{"n_layer": 8, "d_model": 192, "n_experts": 80, "experts_per_token": 4, "d_expert": 64, "d_shared_expert": 128, "activation": "swiglu", "moe_layers": [0, 1, 2, 3, 4, 5, 6, 7], "router_score": "sigmoid", "normalize_top_k": true, "routed_scale": 1.0, "balance_loss": 0.00215, "balance_bias": true, "init_std_router": 0.0143, "lr_router": 0.000604, "vocab_size": 16384, "norm": "rmsnorm", "norm_eps": 1e-06, "tie_embeddings": false, "optimizer": "adamw", "lr": 0.00219, "beta1": 0.95, "beta2": 0.98, "grad_clip": 1.0, "batch_tokens": 131072, "seq_len": 512, "train_tokens": 651000000, "steps": 4967, "dataset": "wikipedia_en"}
Below are experts of layer 4 (counted from 0) of a mixture-of-experts language model. Rows are named router (the router's row for the expert), gate (a neuron's input weights, with its number), up (a neuron's input weights, with its number), down (a neuron's output weights, with its number) and show model dimensions 96-191. Each number is 128 + 32 x the weight over its row's rms, rounded and kept within 0 to 255. Numbers have three digits each.
After each expert's rows: a language model's description of what the expert responds to. This comes from a sample of Wikipedia text that the model never trained on.

# expert 30
router:128148146103126086121143143108166049178167102136086166111126090180111075087164139116142139137118177100098111120150154152092164107108122083087159159123101106153089110156100097159061140136146151086105116141169150138152090144108127080117141126139135148090065118160100142123099084061119135082
gate0:117127120128083114107125113098124158170091163118114143188105099130071122162084156141134121096052075087086135121144091127114170106116170145124126236109178114138114092105129088125135152119098097092114097136107138136109145131162178070170150087138101096146154027144060097111119122119104175175
up0:107097088109143105103167175149108083048109159163154123098072113130102123190135174092164123155117126142107116134112156141118170129146136104164079100155151153147171077170128167123161129115128130118137071134223088120141078098123141137133100159202072169182149120161125136138134120145109104168
down0:092142114170068139163179098150155117147142162138180133186115126085124103113149092128095106122135035111138127142125091098142150085141174153172088154124142146169137068114142123149131099115110166109134133063179112149143149134099111179104141109137153058135150142112117159177177120133147153154
gate1:110131096137104137144124132172137102122136127139053134151136173137185137121133142063167167177166060149098114154054113158097124157144165161120124112115137193134130155159177160143147129156147163124145114163204171168118095177112114165173166135102126088162127124118107133191144142097099029119
up1:141145142107099192145131147105146190146101133132127130112092106065143119107109101108145142174114098139138129148155136137070154166142142061173083126104164102144101191153101146148148138193101171133093119166155154163125164167114129144151092062091087160161102135165108126103198155091096089091
down1:095107121147126126126120098147168126140129114124099126153040132069153093100144120135130135115108079147101166189150133194078131143058094189119187120162170143110117171129178046159140136130120123169186064113089152150142198101127152160113164155119127109138106103145078150107136122085115139154
gate2:154106154184100095147151089150108103139093147102112101110161183175113072149121097125168106096063153148101148174136158157127172096154144116165152145126167129105124115129162128164164123078103111119095123173128148125163079099209176134116102136188102116129144179132127108089168095090157160169
up2:161179059202138114197163148138135099121140115160105132095152186136143140174110095105074166147159194151123090156147097144131141076091130123150111110135126120168119124123142152164098084143127105130098149193148089117106142091149134158138165129128132166124079086191133085114153134134148076093
down2:126136198149095143142127095132099157186161143119141159123095131152113146093142143187084128194078125156115068115090167120096138116110097179175098096103138122167159103074088165110137111158135191107087065111096111111117156094127155138061153121130177169216160118076171131107122106151132181125
gate3:113131078140091133093148165088146135108125148083146142112116146142128136185132113122171114134121141108104117087143182111121103134121160110162151193145125148144147113128051213148101139149102122104137087086135131146122163080111130039117133152184089153173201135114115117201135181044098136115
up3:128157153209112151075141170097143115138067171117135172162162143097130157124105142145037167157076108144054085137097152131140108109172160179124110184153130128127109121175052121117154143132115137061071143075093169068117122071176137090143127102123129145107154121125117111119117081099123161105
down3:181152227091169086104129140105094148135142066127111104144138137123142157106075139153151131162110150146123155043091156165146190183196193093105115131105089071086118088108101169108125152130167128130093160090142089130092096089077139131088078099104134168140091087085105132150125147112098170164
gate4:105141171177126126109113222149135116179132189166137106122117120151163107122167112143162095132113119146117145092158183118156113172215121126122156172131135121162103146149143179103158138182091132120101135119111133093187084146146074070059121164153097131073148155147142132151115143090133139125
up4:116127080168137145160099106167112150112101128168094106082104125104157108182123116122135105174105139144114078125096074121102181134103067069096136133157113148139092119154141066139180159084120190136137161072150116069074175099169146102165048092146088127110126182156144087075165121162167169183
down4:131119110168140100132141194148103118135130182159125129128129091117154095133108110048087094108116148099160103138144106155097111141085108083101165160054104182207139207131127191128114101152103069118079127105163108107146133148145146152053141191152014159140137148133107139087137087177106109118
What it handles: Zeros inside years like 2000, equals signs and than, plus scattered word-start pieces like ust, Rel, Inf.

# expert 48
router:193193108068191118182085132098184100180140130140122117126117132176096077104145155153130130186077161100112147081126104074064145108137137119061134131171085126151131069181138076118091109132174154114108163125155091154142108136115129110116123113148177127105102133135121098126143075158116153086
gate0:115107127106086160106093115099150148171124130134142171123239166181104123199139149143100135117071092062168122137153117043108125102115118153102120169127147129113151105119117117107066175117137134151133038116107110092083120110061171118115166157129097051133109113132140124173133105134142137121
up0:133116181186145122111123069138120060145097103108106054147092119105152113069192084120097156150132146135064153152152145210116229122106114144120168086110084163124135097142134140116147086117063118155131173127128121171121158147138137089084120125116137123126148121116117157133107144078164110164
down0:139103142118059149157137179144144123120148122178100097163099127126115168128134103122072159153095106075140134179158111118161128112128130124109215107155116103109125115128169151150156159066140127082092129066166116106098121093051180154156148122199126104154095095108105107117115092101134094110
gate1:172114132123132113119138132100119138157091093130071064169142160132172155113104142182121155118148058113122146128108145162119114177175078120147136124137114166167153132131088016117062124074139070157139090136120161143124111119115107144146078076133117098130094129115155179175167178143130129170
up1:143146118114110121093166140176093155138109156176118159080124103182115122169114140210138136174141098080153122111104104135107176134134120060126109140148152181122115180116095113113160066086074110181140098168146137119129160132157080094164084165103109068157174122085135162085164101139135100131
down1:138152114143156100144147160147170143144128150126098035069096134091152076083136161127165074118125101113090151184116140164133115150130058133185098123139169167152122142114185096105067101076136078182178066156139202092118175139101150095119127186108168141104089107104134137141101116131110140076
gate2:094181100153154142109085148103112087131122141023158113162091135176102184130127071147082099154122122185089188114091081096155108142099171144117108093087150165108119127113191110146113120111170140212150124048100115158088111135139166126134059125124069157079108170094152143159118151142126076167
up2:141066105089089172144176087134155104126156105166152116073169069110136185108127084110151123098155134126174174136147170093076122131149096112089127124110186124149115130157115163205169191094078106095105137117160138108124139128100096160128096115150137123127152109189126090139119122109134116094
down2:186153151128103133163139155107042171196076142146087164120147127103191189122132176165118121113129125126064152147103155112112165148118110167092131122080093083159129096083139130101149078121104161088093081057114081126130136175161178173088068109152141156199161134125127158179080144106142169125
gate3:128156099188099160161131105128119121181128099136187152056175155181127151142153127150114072147111117111172147181162080030152106097107134154105089142062127119118120092145137137144132125148138136099080115095159115129131182119154168129123147120244133188079083099098148151169188110128130112148
up3:134064157102129075114144112112109107175127105119130157160115167126161115108130099171133168127175073170159094183087145160072211115211126106122069147181132201157095121112098113091134100092116128184098136142137127135085154092137129125132105120069133110156165147144147115148089130176108119195
down3:137170106107120115170093116088078116099136104109101099090159104171171177063073136122117073174129171114042090171124117072142126101151110070148134174144088104091166113104127169138133115148116117110133143077175102121102132158113122147125150091103136120137144113084131100162121097140102142209
gate4:112124132103137165118151120127121057161133124123146125110103177117111167159137213184061125203152130124174133126192150103204159130117108164096145106143096135154128125142133143153153100185179136047127068119116086073126132153142147140074125155142119178115053111132102153111158122140093128148
up4:118126078155124150114153205150124079141153125130138115162097186164085086115133156140115106138136127146166150113140109142146156156140145113087111185084065086088132152122146145144113163145106210110127153061119115108163175130149119113155090161155127123125154086114111101146177085085127084128
down4:117128092142099114112174138176134196154221158123101172109099057077123127110084069039079080160153100141124190086114102163156169059105158152132157160135160110165147178097143114113096080123153089130142101121123160088062161125119110133136140142141078121116144168085122161130136177149078192140
What it handles: The word by in passives, object pronouns him, them, himself, and he or was after a person is introduced.

# expert 22
router:140169131142160136181108142147203118162104080180100141124130093170082133086141094129129092153096146104097148094143101111101149106150171082090170134192161167158102127161099070125134128166141162134105201128163052152148114117141066141083118086168157108121113089170115114112139100070140101108
gate0:154167106147124128112084170065073118145117088154114084087173103157173128170111121189062108162189106155112134063149138160167180093163104134113156148093144205145130145150118133118096100147093118087126135073105093108148126146100142087100120145096133116138170068125132079114151124087131142169
up0:154096100144186091146174175134155137207154147159119135137124174110135117085063079081165191116104159104117073124131112187119096124158127108142128135140121087148108139130076115127121207085105091118139131105131134095109142140148125124051125104142095171129120089134085182174095104105118153128
down0:141176173149108129143133117169134149121082076160099135175104076128140125092142165162106099137088114127115095171096117143094143077106110122107139124175095087179139070097157100062141105094074164133103145089161106117128179193108100139174115164102077065155153127131102082120141181141130131143
gate1:140160097116139092091124164114169150135174089110107149127096136139108081095145105126161093098179085166137163153108178166103136120089083103141135099132135189120134105145129107178145174062092102128194135120118171141145125090165099126115103160134139112110125147106106140156173117084124148152
up1:144168139119069125110151139147139202105173068178075169099106142043145140167129157126163104087206150189096142175111121164024172107144112093127113138190116151156098140130128065165134134112101086114139109142089094170171185134124110130169115108121083101117107156088181102093069109121083099104
down1:072152129176178107055115124119166149130145148119067156066104110146104104061174138143101107116076055104163201165147116127162078136170138118094163094127176125161119138114133130124093062098128120134156077185149158121159109096159127089132128113112170104111130114131127169144131119135109116094
gate2:155112151174148163150096087127151109107103087152096202153121102080123127166134121102131088107138128155105151110177129162087096074107151115164103158126104151106143145132166050148163106138115151136139147123175120108076092072086154107149151089156164088064154132117096096123043170070129074120
up2:162157156122162163138147085166166137162124155096099110126105122089108093159169133076163169150086178135132100181125105078112139159115153153103086095107131115166143190133064167092133102148166172100102133184156193051115125095149109168181117153125121121112077054229129090088197134129162104124
down2:109086130106107107074099087122067193162102122166117189179099169224116149066103182207099138155093115144118135134091187104114172157138099139147130140125103074152119081068121105152133110160138113101095077082114090134128147237150159129122083080129123148142151168118129120147147140148102170102
gate3:091102155092092109061103038104066177141133141115126157142137141156063112096101101156137124105087050075164098116128127066181113145149126135147064175176092099097137189107134033120126104108117066098183114140088080099137120100075108108110209091151119108144145152086098127118094102134101071182
up3:152193136080119156138143176108134145118134117160149120149149095166128095122151143161157114121204142107111102156099079120091117140151134074113089090153152122084104187109115114103131126165167167118097121119156111104194094191118139155112148067078163116134066100123144059108145081178112170117
down3:127097161094154149135119097155050082137115147084192157084091096136124192144124173089114136153119105128126146109132155086154108157160168099118123116125128071146138076087175149120166157144138171153168140112167109185149105179158141119078157125083158136161124091104136112128180109124112142138
gate4:140179146135167119099155084138176163125150099227146135101126148094071146128116102116134086143180082095097172104107116156112137076137111163127151117184107112126109141118205085103138133181078144150081150105156097106144172130137121091085111105150207105175110145173101217120069131128077126156
up4:153223142113109102081119187125186156164144119095135112089135128117110152098119137150148153124135124112118142106087206143118129152108132049133151153168101120138141170123134091120132167116111158161151111147108137145128122184144088170125047118120158088121172033192060095107136131066181148112
down4:176095080169136146159106090163094187132137150122077151140145090122200146189087143115130140138141146089132097079195085140126105065109107126139133094087019138089120055148129122121079143116138072122108106114120098148137161139125144117093196186172088173118112123104169153122137149166094097130
What it handles: Syllable pieces deep inside rare or foreign words and names, plus table row breaks, e.g. prag-m-atic, cham-om-ile, Qam-ar, Heimp-el.

# expert 3
router:137174090125144119184185151074176081166152128140107123143064165125140093082171146113123110166110147145122146098159143179086137167096133097065116139187106135140121122151072105130072164158170153117137133128164094157171089151135093109155102086187123166136150134146104126099184105087135150124
gate5:157135153212190123097147172157158085086155139133148150154106137171170122143124109119154129152078057112111198191143141142112122137120152142151107137112146170161111080130099129106183139145131143113070104102150153119091101110179188077166073124124099169158129097078172067174138118129107140134
up5:142147107127134122100174132135120125129146140183141123124089106169196143123117098121154143172073104129124131121171101145102188126158091101080150173161166131131133174112075125106138156167040126102089105101120097091086064089096163122203113114120091147164171156125098114130106134141145176117
down5:157107079134146137141119064094145193100149145090053148193156094105162201169073138134159124152110107125134126138146098110180084110064109074136176080094150129063091141144131130137063128109077126104123183057142132119101092080121060150113155138060141142114099159136103137102172169116109149137
gate6:094146141105143102050118136201106119150129102142075191102127162117086154176138107162077090175115156157129188126134122125119177095115152143133141075129103176063198160182099176101088145151115135150141146113122102088156126155076057131139125098092097163102121156160090145118154204119119144096
up6:154150113095138156142124171123114115104138164207121096134153113158066117155104160118117120039098135141134092158142093129111158119098126131112140226093125112144087125103180159155121082105110129102135112177120104155151115113099121112124117163167152107148173125118099140146052137145088153156
down6:146099161068062117169165133165074163108103149140110122152116130117171173114112200139207087160084145055158140111121087082143110102176054098203119101156115123135126131150096159147111130158182161109124164087149108128131164112164108132080153140063111123119189137156115222105107103101104164122
gate7:169097096120145139149151122181090197136104146117124113088170124192134079106143128097129163083223070139084086166091141147140141126072140126089127117128091158175149088130106124142105125157109153091166121115163166049139185123128097111156182088186087137095159117161144114199189170099147076055
up7:100132085162119128122113146104094178112152137190146110165159082131144151101149121130124105089180056116113103136118086131150173104139182063085134101149082115199148084077127136108066138128093119213158117098124131097125226140107121149179136074195103126149148134162151117159185151094147141108
down7:142119160141113125163090168106138154141117089191129070137151128128082099137154123121060144125127139106146139103141149089106157144094066086071111112187128121099108174088169160092090120149124103189122112122066115168065087088105180099118125147132153053198118165130148151171082090138157186138
gate8:111182160088092103098095107096087076109154114150145149112107150101106156132173042161128089079068112141141136125164110130108157162147056093107144162116153155120067138125168145111109147147092170102123124131064138160120091147120128114144059080171151138100185165133134074117093098114159141095
up8:121119114121172170164164143145146151110082140122154111131128050156081115103152176098130182136112086105108101093128137155155144120089153178124123171131107089144113124142136140174058131161175106021163195157158185064098154107132117142127119135070090144099143126193099141152077124128161034085
down8:131162162078126095149121103081149111164161118104073121121116173146123144053170099054108138086131066146155183156130139130179156134184105108132156135118145048134062121148152113085143107077128146150130076156141097121106120096080130159200045125194143102182168135074113132138111144127088115155
gate9:126139057140130130098123043161153129138130126087084084149134114087141091113147143179132146124066147153127147190069138139097158125111099127149162131175095149142183129117146096146127152077129152149137119117115116097079121113113085150129174160144145165126151112139124150134108169117224145199
up9:114145194117153194139143161068143157147154102115123150129066120127101128117126126091105106154095089117125079096167136125135176113106148147060102144093083100128107153130159146100139128096140122159112122144126095160173034058126133123118088060099131174116156145124125149097172131182058058153
down9:164093071163107084172166062138094183125131123144097116151134103127088142088116102128144102097140163129120076170144123105134180116139178150061132128097108112121130144088168138171102120115135143142094168149155153137097158175115131106081136149067093098152111138150113118106075160126165158127
What it handles: Capitalized proper nouns after commas or "in", mostly countries, US states and first names, e.g. Illinois, Germany, John.

# expert 28
router:160144088092139104165119137123146137160154102164124123133069104160168065098164126124121118160089163114107086100165148138097118116124158109122132132178112139165111119153100108140090143190176129082163141144172074144139098141100085128117169099169125159128125112145073122093142096084126146094
gate5:106180168157171143137156162143132121123108135163144190152149155139188167142087128158141101128095176145098149130147160118181090169135112117156112118103142110139116091166132197104099123166117150095138183184154195086109125096090074090097137128128124150118102138064124106192163128091134153046
up5:102166127169133157175170076132073153127127157207152125121095153103155173128098163126119138154113162120096177095172096095181100164101143117181116091107151089082116084185139156099103134134164161096107147160162163108071131110103108089123186074110126132127127139077159099153158139132166161097
down5:107155088101156163133080026122137160167107141181039124133141150107084123075174122113105082154154121083117128161159109146154180167114120140124121100118138122064134074122186126116133163111093158168100168123131143137102137136075161178152109157110125078154117112125127122083109219180189163142
gate6:164118109161177075101167140120092132157113133122109160080158162190120077118095096126157168142145150102137133139131131153153065120121113184097096135091134118106104116185136102137127178120202098154140137160102164063135157112125145140103204127135114169096101124141213089082158179131109168128
up6:115141131088082159150106136096157161151146151126171072172093087080121174186145142095134119129173174164124129068154110098090176164141115066134181159174107101142178163161149125131141133170125145143117168084133120144149112157155089118125078153085191089137146148117060129166127093138102162099
down6:138144067100125166130167143140119114106124110126092135128176119150131154116126179115154111106134102124163148114118097155109112083097139044078121120087105093162156171086125128192145114128100178092098144090145132119090126139125139107093081125131128092131135131182090193145115052140130159155
gate7:143080139115142089113140158170091156101126096169097166071195142142111063097123124116143120100090176179165079103121146109151121068138239157112125139093081121172139086157174146131166115142110162083163106171134153129150108152098119102090179189138170143084125060102142107155133165152104167102
up7:130077127131119122122128137137072200047159095155117143071220147139131127119096111127133132116115183118141107097126164165167116127136248100117139121083101153105095112102158169115178116140107144139169191135122149126156102131088176117107175181049137113091188062116112123143131151142133139112
down7:078166115109131182108087168108090146133147130139137099102118122116154134110118182128105091166140100122118109134106126220096251145114073116132160153157157134059170141133158183138096166099151121162187104070087139083105110098182137169158133184114163118091100167128130113182116100108163148134
gate8:036123116173099102133084123160112124103120215158128152143144183139093101161096140179164118122081102142111089132098108177095135153152113075183095162138128095176086111155138116090146130171135105101150094139123101094138158136135073110107175121158067121109099145166111100100112066126133190128
up8:162162101091111200174123120175126140147102112115120091050141035100135141093139166130094172115126086119101113080156094113119184099097140126101173107099115057090107122109124068125137144079141159074114174183151161150132185136148165153146094089103144111156125121137123135155140140208129067058
down8:085130091157042108113141072112176145139126163138065154101107116130124114146142110122133087078111094130106134035122109112137122119096114100115107162131137063137073104060088153086107064117113147158102102167111117168115156073118139073158153121138155118108130083135143141173089056104094159168
gate9:127104032088127105134135138149095157120151122125119136122171080143089151154108184125102121152158121139104103125150133170102154138091148195122185129102143131145142034119151096049055189057126109094147145111125132144093151158120070124114171163109144142120171064114147127156095139073113118118
up9:167124163110158165093119134084135180139072107104132119105125102110090130123090210119092171101103069132106171132139141076050132158144093149132175130099078136138106124107115124108147156095120125101134089153160189094111138215122118163090176053146136103136130110112125137082106140093143105111
down9:094120051138115143142112095121123158174168103090099155197088055074146095090149101163155040118133105086103101112110096217124166165106179148118115091108130189143144168137142131107139110123175139112101170095134117180118108167100142094156139124175061193156148163171117119115115169179193126122
What it handles: Possessive pronouns his, her, their, its, and given names or name beginnings that start table cells or list entries, such as Ger-ardo, Gill-es.

# expert 39
router:114162125117162098129142173118168143174136140127087126175100156151118068082138108134196080131092153141111166085133130134102086124171200063092163155177106180153089100187090097134130119174120112092135159181170101158173097148124094079114113097200134117143109060186109077128127100111179162101
gate0:125138063127140072091086145146160155098075175119073123113159123111133151139130152096138135092114115092057170069130149173111129092137103154181144163160128121189131119105095094125116100156113100139105111176125154120069113111123144074131077149173142176135096092110161138125120124116117165153
up0:174084133145108053167105112144124150156153126098215149146073156154176112126106107112107131169054120126189134152108114161062180203142163107132147142129130092146129145170155130107162103081118143123104074096080099149104164196160082196085165141069184083153115137165127111132142083105088164136
down0:080164142126087140118115101118169178090071160139090108194057077152098088165133048149125095102088094160124098123086083110117128082154128101146155118155156123142133107073113124177163110101121114068107077086156097124110113076136175097087154113159112121129123077107149106156141139152139136154
gate1:124106127114082126145108154100077109128094149094092154113142096088133158132159139107185125172152096154182140164079161095100158083169124114100201078113114105117083110144167094135184175143115107098131102127154150141196122092104098124154190183142086093136129140085150116112108137090143097088
up1:150135104151114198128157076108114120119095135110038105156127135103117150103130104199116128154104137099128113107111081103105204104147137105151046151164128131136117109154123121135211047066162123129072133148063119166166135135183148136151098137051121141143143141134135089124133100092087145145
down1:113135143119142112129120097134066124127173088126133112115111105106170087095125110154138139154132070123097143158164103132092136131087167145125164157150179200108113113145144113069069084091123119139165051135134185077176203085152124134104170149148169096124117101079141122108107112161137097082
gate2:131163144134114119084149136180097120184191197106119158071187156111118125183096114118108111126115148162116125129091145146081132049102112052149124129102163114155158134057091102104171146133101092229151159137112088139114144147102209139143138137097095134140131107131107146152125088169165099137
up2:150157155136155087123153189087131136062092148100065126125141133175231121109146153163094096149145114184131119147127147109068134097098104083158141085148011124171133185128056119138142141113145091116158112143119123134192113134084133168153146121122145100099166145133115116119130153154138091086
down2:103108094150098138154064124101132140140069138145106096095150088117090124121139141104110168083034126063054105147148160128094136139093089151158085130129090166126147114107138143128111144111088169140098105111059127147129158211147136103091104132145059113081118158117126169094128155145136183101
gate3:077074104140140122155089127103101154153164117097111182112098158146131065136055117128124146176083094141098139168102102157160172153121133041160122085170060119102137109147130143131120114100162152123147153095086186078163110116132096179117123118124126134178067097138100133175136094138076158134
up3:160114122132112158099113144141143078093141162116104146197137127117082123152134138129129119181126095101136110143126133124133091087131132138131063130110176120151154086100124073190155096113130134120051137128151170113141156131190182118134132141113119169129190130155130145156130165173190125158
down3:166077202071177099182110134116128122172132113126098108097094117152159131100072136152100169188124203145057117120096131143147125178096120048089065123064152105111122049160134155083097136176153141156105104130141151167129098112143134100080138115111110137119118099118124155139166097031140233150
gate4:123106108088116111119196145171121109104132128135191129097140128119096124185055088131159128161199138142072153120124157180102117150140139074140179182132086158092172100074173119097212135148110127081112095131066123160127196113159103108145102128199121071165168133089088108121082098034120128126
up4:130113124144190113128127158127186084146085127095144117117118146172186102161152176150137146141163147091103103086130135116111152145128092117164089090169126115095140124151083069158198060129160122122102146109161070121093148121118081096130086060133097141074109137168090095138105126115100149204
down4:091154099140107142131136121113081194124143138131107138134163113143169073116115073124055126181125066123120098123135083089135143156133140149141145121131122107152110142178102175072086116070166123144123097096080135163136179134099153091118120211138134102188115201030126115138119143172143105103
What it handles: Month names in dates, coordinate symbols like °N and ″W, and mid-word pieces of foreign surnames or titles, e.g. V-es-elinov.

# expert 34
router:174138125105142102184155114120174088192124108131130096106057155160103094105116131121151110124042143100139159051105134121058170129088147105119153183185117153178074092162121086109097128159174192151113128141121052123128142140170131107161117067161152138125118118154108106105133099125101116138
gate0:084143105192172124151091116126102194124107121141134097111188172139143112154152107142105079161122062098097143129141118148129130080169087172125175148122109159085109144135102096164128121119149107160124135102182119111170147062123185113185136089142075138110059095128072190119200089132145143173
up0:115103146110129122149099105123140134193113142086156175200084168088177134164191134187100080190168131190118140123074194184121154188114152063123106163193150130223128144133111131120118115093143108167145080112154119124174149115112141136178141108118158118143066102123144155093127129154120107146
down0:126102140132056112146163113170152097148094152129136091150126101080084137174103169088091164170126105104052138173115114129178101107140075076138158211083093102095150138087172086160161100111104077148129104079132153124094175112126103184139124142145133094184110149080101127151123128129096112118
gate1:218182104137100182105108084137115192130111157123097105148077184165089142139109100149117148125106105184123149087140131156135125120149100140123137143100073126070147142167171074039101131105112162145090134151117180134105114118136109138190089124082135117137166122162129171106159157088103111124
up1:163148140062105102150067150131116134057140129125124192190153110114117120129120117122148127121118134147118116127078101094129170145181130153099128192112121177094157131135078131148073097094090128215131139140165151153120174112094125121112066162135120098130156160127151088171135154135147102091
down1:138128143118165168123170079169103113145160160092120129116138090072138091079175082118073094148146123134106101169125091176097123069027153079134143137133162160149164137074161099129118095124188112123177078161107130146135128079117172152184176162157127141105109099102102180130118127159129145122
gate2:144136089163117131104119115136160077118133142125091103167130158131155124120128204178166121145142128141157145075122105180122169132236097115186146150148088150103144136055140083137176124147082089132121156127112127097157124126082218105184086163127135167103123146171106122199162089127128110153
up2:152160162143142128167154118125100201111125091111139172095163137143183155085140130103116091162170166201149136142095101078127116117057138080125109123166134169152102201106165160097157122170150098098114071143127199134113181148116136151114159131127149140080100100141097133143118162147172128136
down2:100137167133167152112129113091120120158102089145145118120182162215131119089135172171157142154082145063068077130127132103115129136126048067170232130132145121098142130118137102115170115099142145112138109134165117117118144135144169164134142150172125134205134131157136099137180174136105126089
gate3:124143154162125136145093113129125055072145132129098105120175154194170109123083186123122114171124119150142180113099086127178111107164094138136120123144115127103122146142185116112098169103170043131188123117134105154087072170092152147086100119126086081169135074110165106203133125102130113127
up3:113115150131135101096066128128129128138102092141132194155110129101162123121121092122138160123062109127138108157107170115099141110102128123150172140142122140085091071076055159081143109162102121068126104121126165086118136113081144138154177142094129130113112156082047161173113089123173087140
down3:145157176092139141149129113090110125123112093092170171169076050105126132104109155138120124105153093138054110184099116105145148152206141115111102115111130097121146141120116143124114113128121131129093145111106109150149101180088140167088132094101129128152158067106169154141111153098113183125
gate4:123140032136125096101179134167124135100130136150105157158076123054122193084111117102105066161149120091178131102152144112122140151103148136140159130150124147157119141087173134077114123117065135108146147133123106137116157143188123145151139095139102108180118094168129083119152098148169134194
up4:128153100160131109120138183173116150157210141095169105131078143125147178106143062122197146157089122150168122126148145158070128124128127104171165164155065152142175157129144103144143117170061128152061137129110137187201176120194101155138096147167152107121133156151118108162072162133177096133
down4:103078122102134058160164108081091132121122108126083140158175057161113118113056115165099070128170102118124089159127094114148109066108149146121147098070104106130127123135154180139115091087128142053150102102116117139170186133123101184128139132160108088150198090124133169136147109159098146145
What it handles: Table pipes and cells in sports, geography and filmography tables, plus pieces of Gaelic or foreign names, e.g. Be-inn, Let-it-ia.

# expert 58
router:114138113063179085141142172115200096201119092129128175130106136135162113118114149160127099199137141044114129107131138114101142114109161088121167120144076147163113126134095116126097128145185158135099138131131075126197089139095056125162100145152192148146150087158100120100143092120124130091
gate0:102099104115104128109082108141123074099112156145094166158122203118151154129124151196121155187065030097128122182079172117086171157108144116156169103114103172082127126146105176074137128116126154095091108072125204170075150121095136132130161136146099137173129085094130129117201139174142184151
up0:134083122102120112094156119180122121104093067116078100143151130159110155107123105150148089140098057162158125116089149163099137119176123119111087177148115135150175075213113126161139150145096187108093062084141148112122084111118098138115109126174054128071176075122152145160099102117108135141
down0:108120136136095168161076128148175063208089197123110124131150101126111146106090110161078064135103107094080120210119121091112159134088157107112092057098139178111119091108147136130148105079072107119144152050166158098126148146130132107170160109148090134168111166130164107192127181126128129123
gate1:151142148137100096092101173142151097136151146093136154148183219152149065065149168213096088149131088140182105175123106066164152092136138100156062085116115137097130166075148118166114099110147093131127135153130167132141135141140094124113155090106118119121128170099192159120125099124135142099
up1:136125069113066165128111129115066185172092120194174154092140119095134142150152127123083123148157152079115107142097127175129178175110131127054102163115110136108095033138159139081133154139068101152075166120106120187151113092149114124182127133105181103133099140117115148120043155140098091145
down1:160114132102174093099104122131128141132168117094148113141150106127115097074119143085129097077085119172130149145091146170110091169116135147178182182137185158126084173073098087094078164080180127164219081130122122077124172129150115086156084155150142123150086104104100137170129098128152131103
gate2:129144086133123156094130092107148125112156098109093139107167118117183150134146096132084137186108170076100131096135126116065143096129166118114145100112045168138105093119132093129153186119113069144155175110111081133078133173112149165128109188116147106112186152122122177102078127089160087125
up2:098130152182167092174157142090117120157140093140119137164099119200161139154124148091118102172162181138112150150141115099162118102123098105106140099149145124139142176106179098187089189116120092094137108105123058117119102126094148132148133133105146159118122095151187124098079187151099104182
down2:160085172170152167133073096160049138196064141153135113140182122087132145138118159235075133112114154111120157139160140075127181115176144131144103148116134168115125145120145145107151153100085116090064125071148164155133111149165195172120122111158149083127176162088066144105110158142145166127
gate3:104129125162153147140173098073128111150123164079078137187166162122134158177077117162132178120121052095143169147136075062095113119109086117103164125081135114100151135140116084167104147092170137122128122057132153152117079099107133116160127116201099109130119127180167112137124130151135166194
up3:167206138191139085140158126170126130146126101136179139151147172152136119117130134109103146167179140089053161129069138119178089124100101155070110156157120123141154110147077154159104122112173146158105132130190157142162173128171167110139066107128132147175102135128118113105166167141155118174
down3:142147152100189092132140019133165045107085077135126137112102088071131168146084150071117104111146134164100141154134154162154184146153153172125109114099153030180107102077143126104123110084145103143140158121130118118134106138109095138086146118099162128096125131093120158158113145094079144138
gate4:155104100116146120142128113125109105158107114184096147127161160090096077115090070086097145119195122076118129123088156162151107129120153121155106119136139209103103090097172133185099152135134131128165149099113111087150139168099112101105144169150101181177097128192103205173112090164071103109
up4:116144140064075128141105182134120068075131111094189153125085149123060091151131065141159066084162146105164107138155174165132138142145119117141198143179174139135130125174187136194194125074085118094104153124179135166154112141134139105110112121166079056061110150131114083116114173120095132137
down4:110099104111068118121169120157126177120152154120116134121158103074156063153149154069126110188157084069128105109152095131157093077076141110155131150180114109149110179107140132108092131121184112110127088136108107054148208149129079138088136208151102058168181109077122104141119129141082164160
What it handles: Final pieces completing a word or name, like od-ds, l-end, Gl-end-ower, Chabah-ar, plus table pipes in squad lists.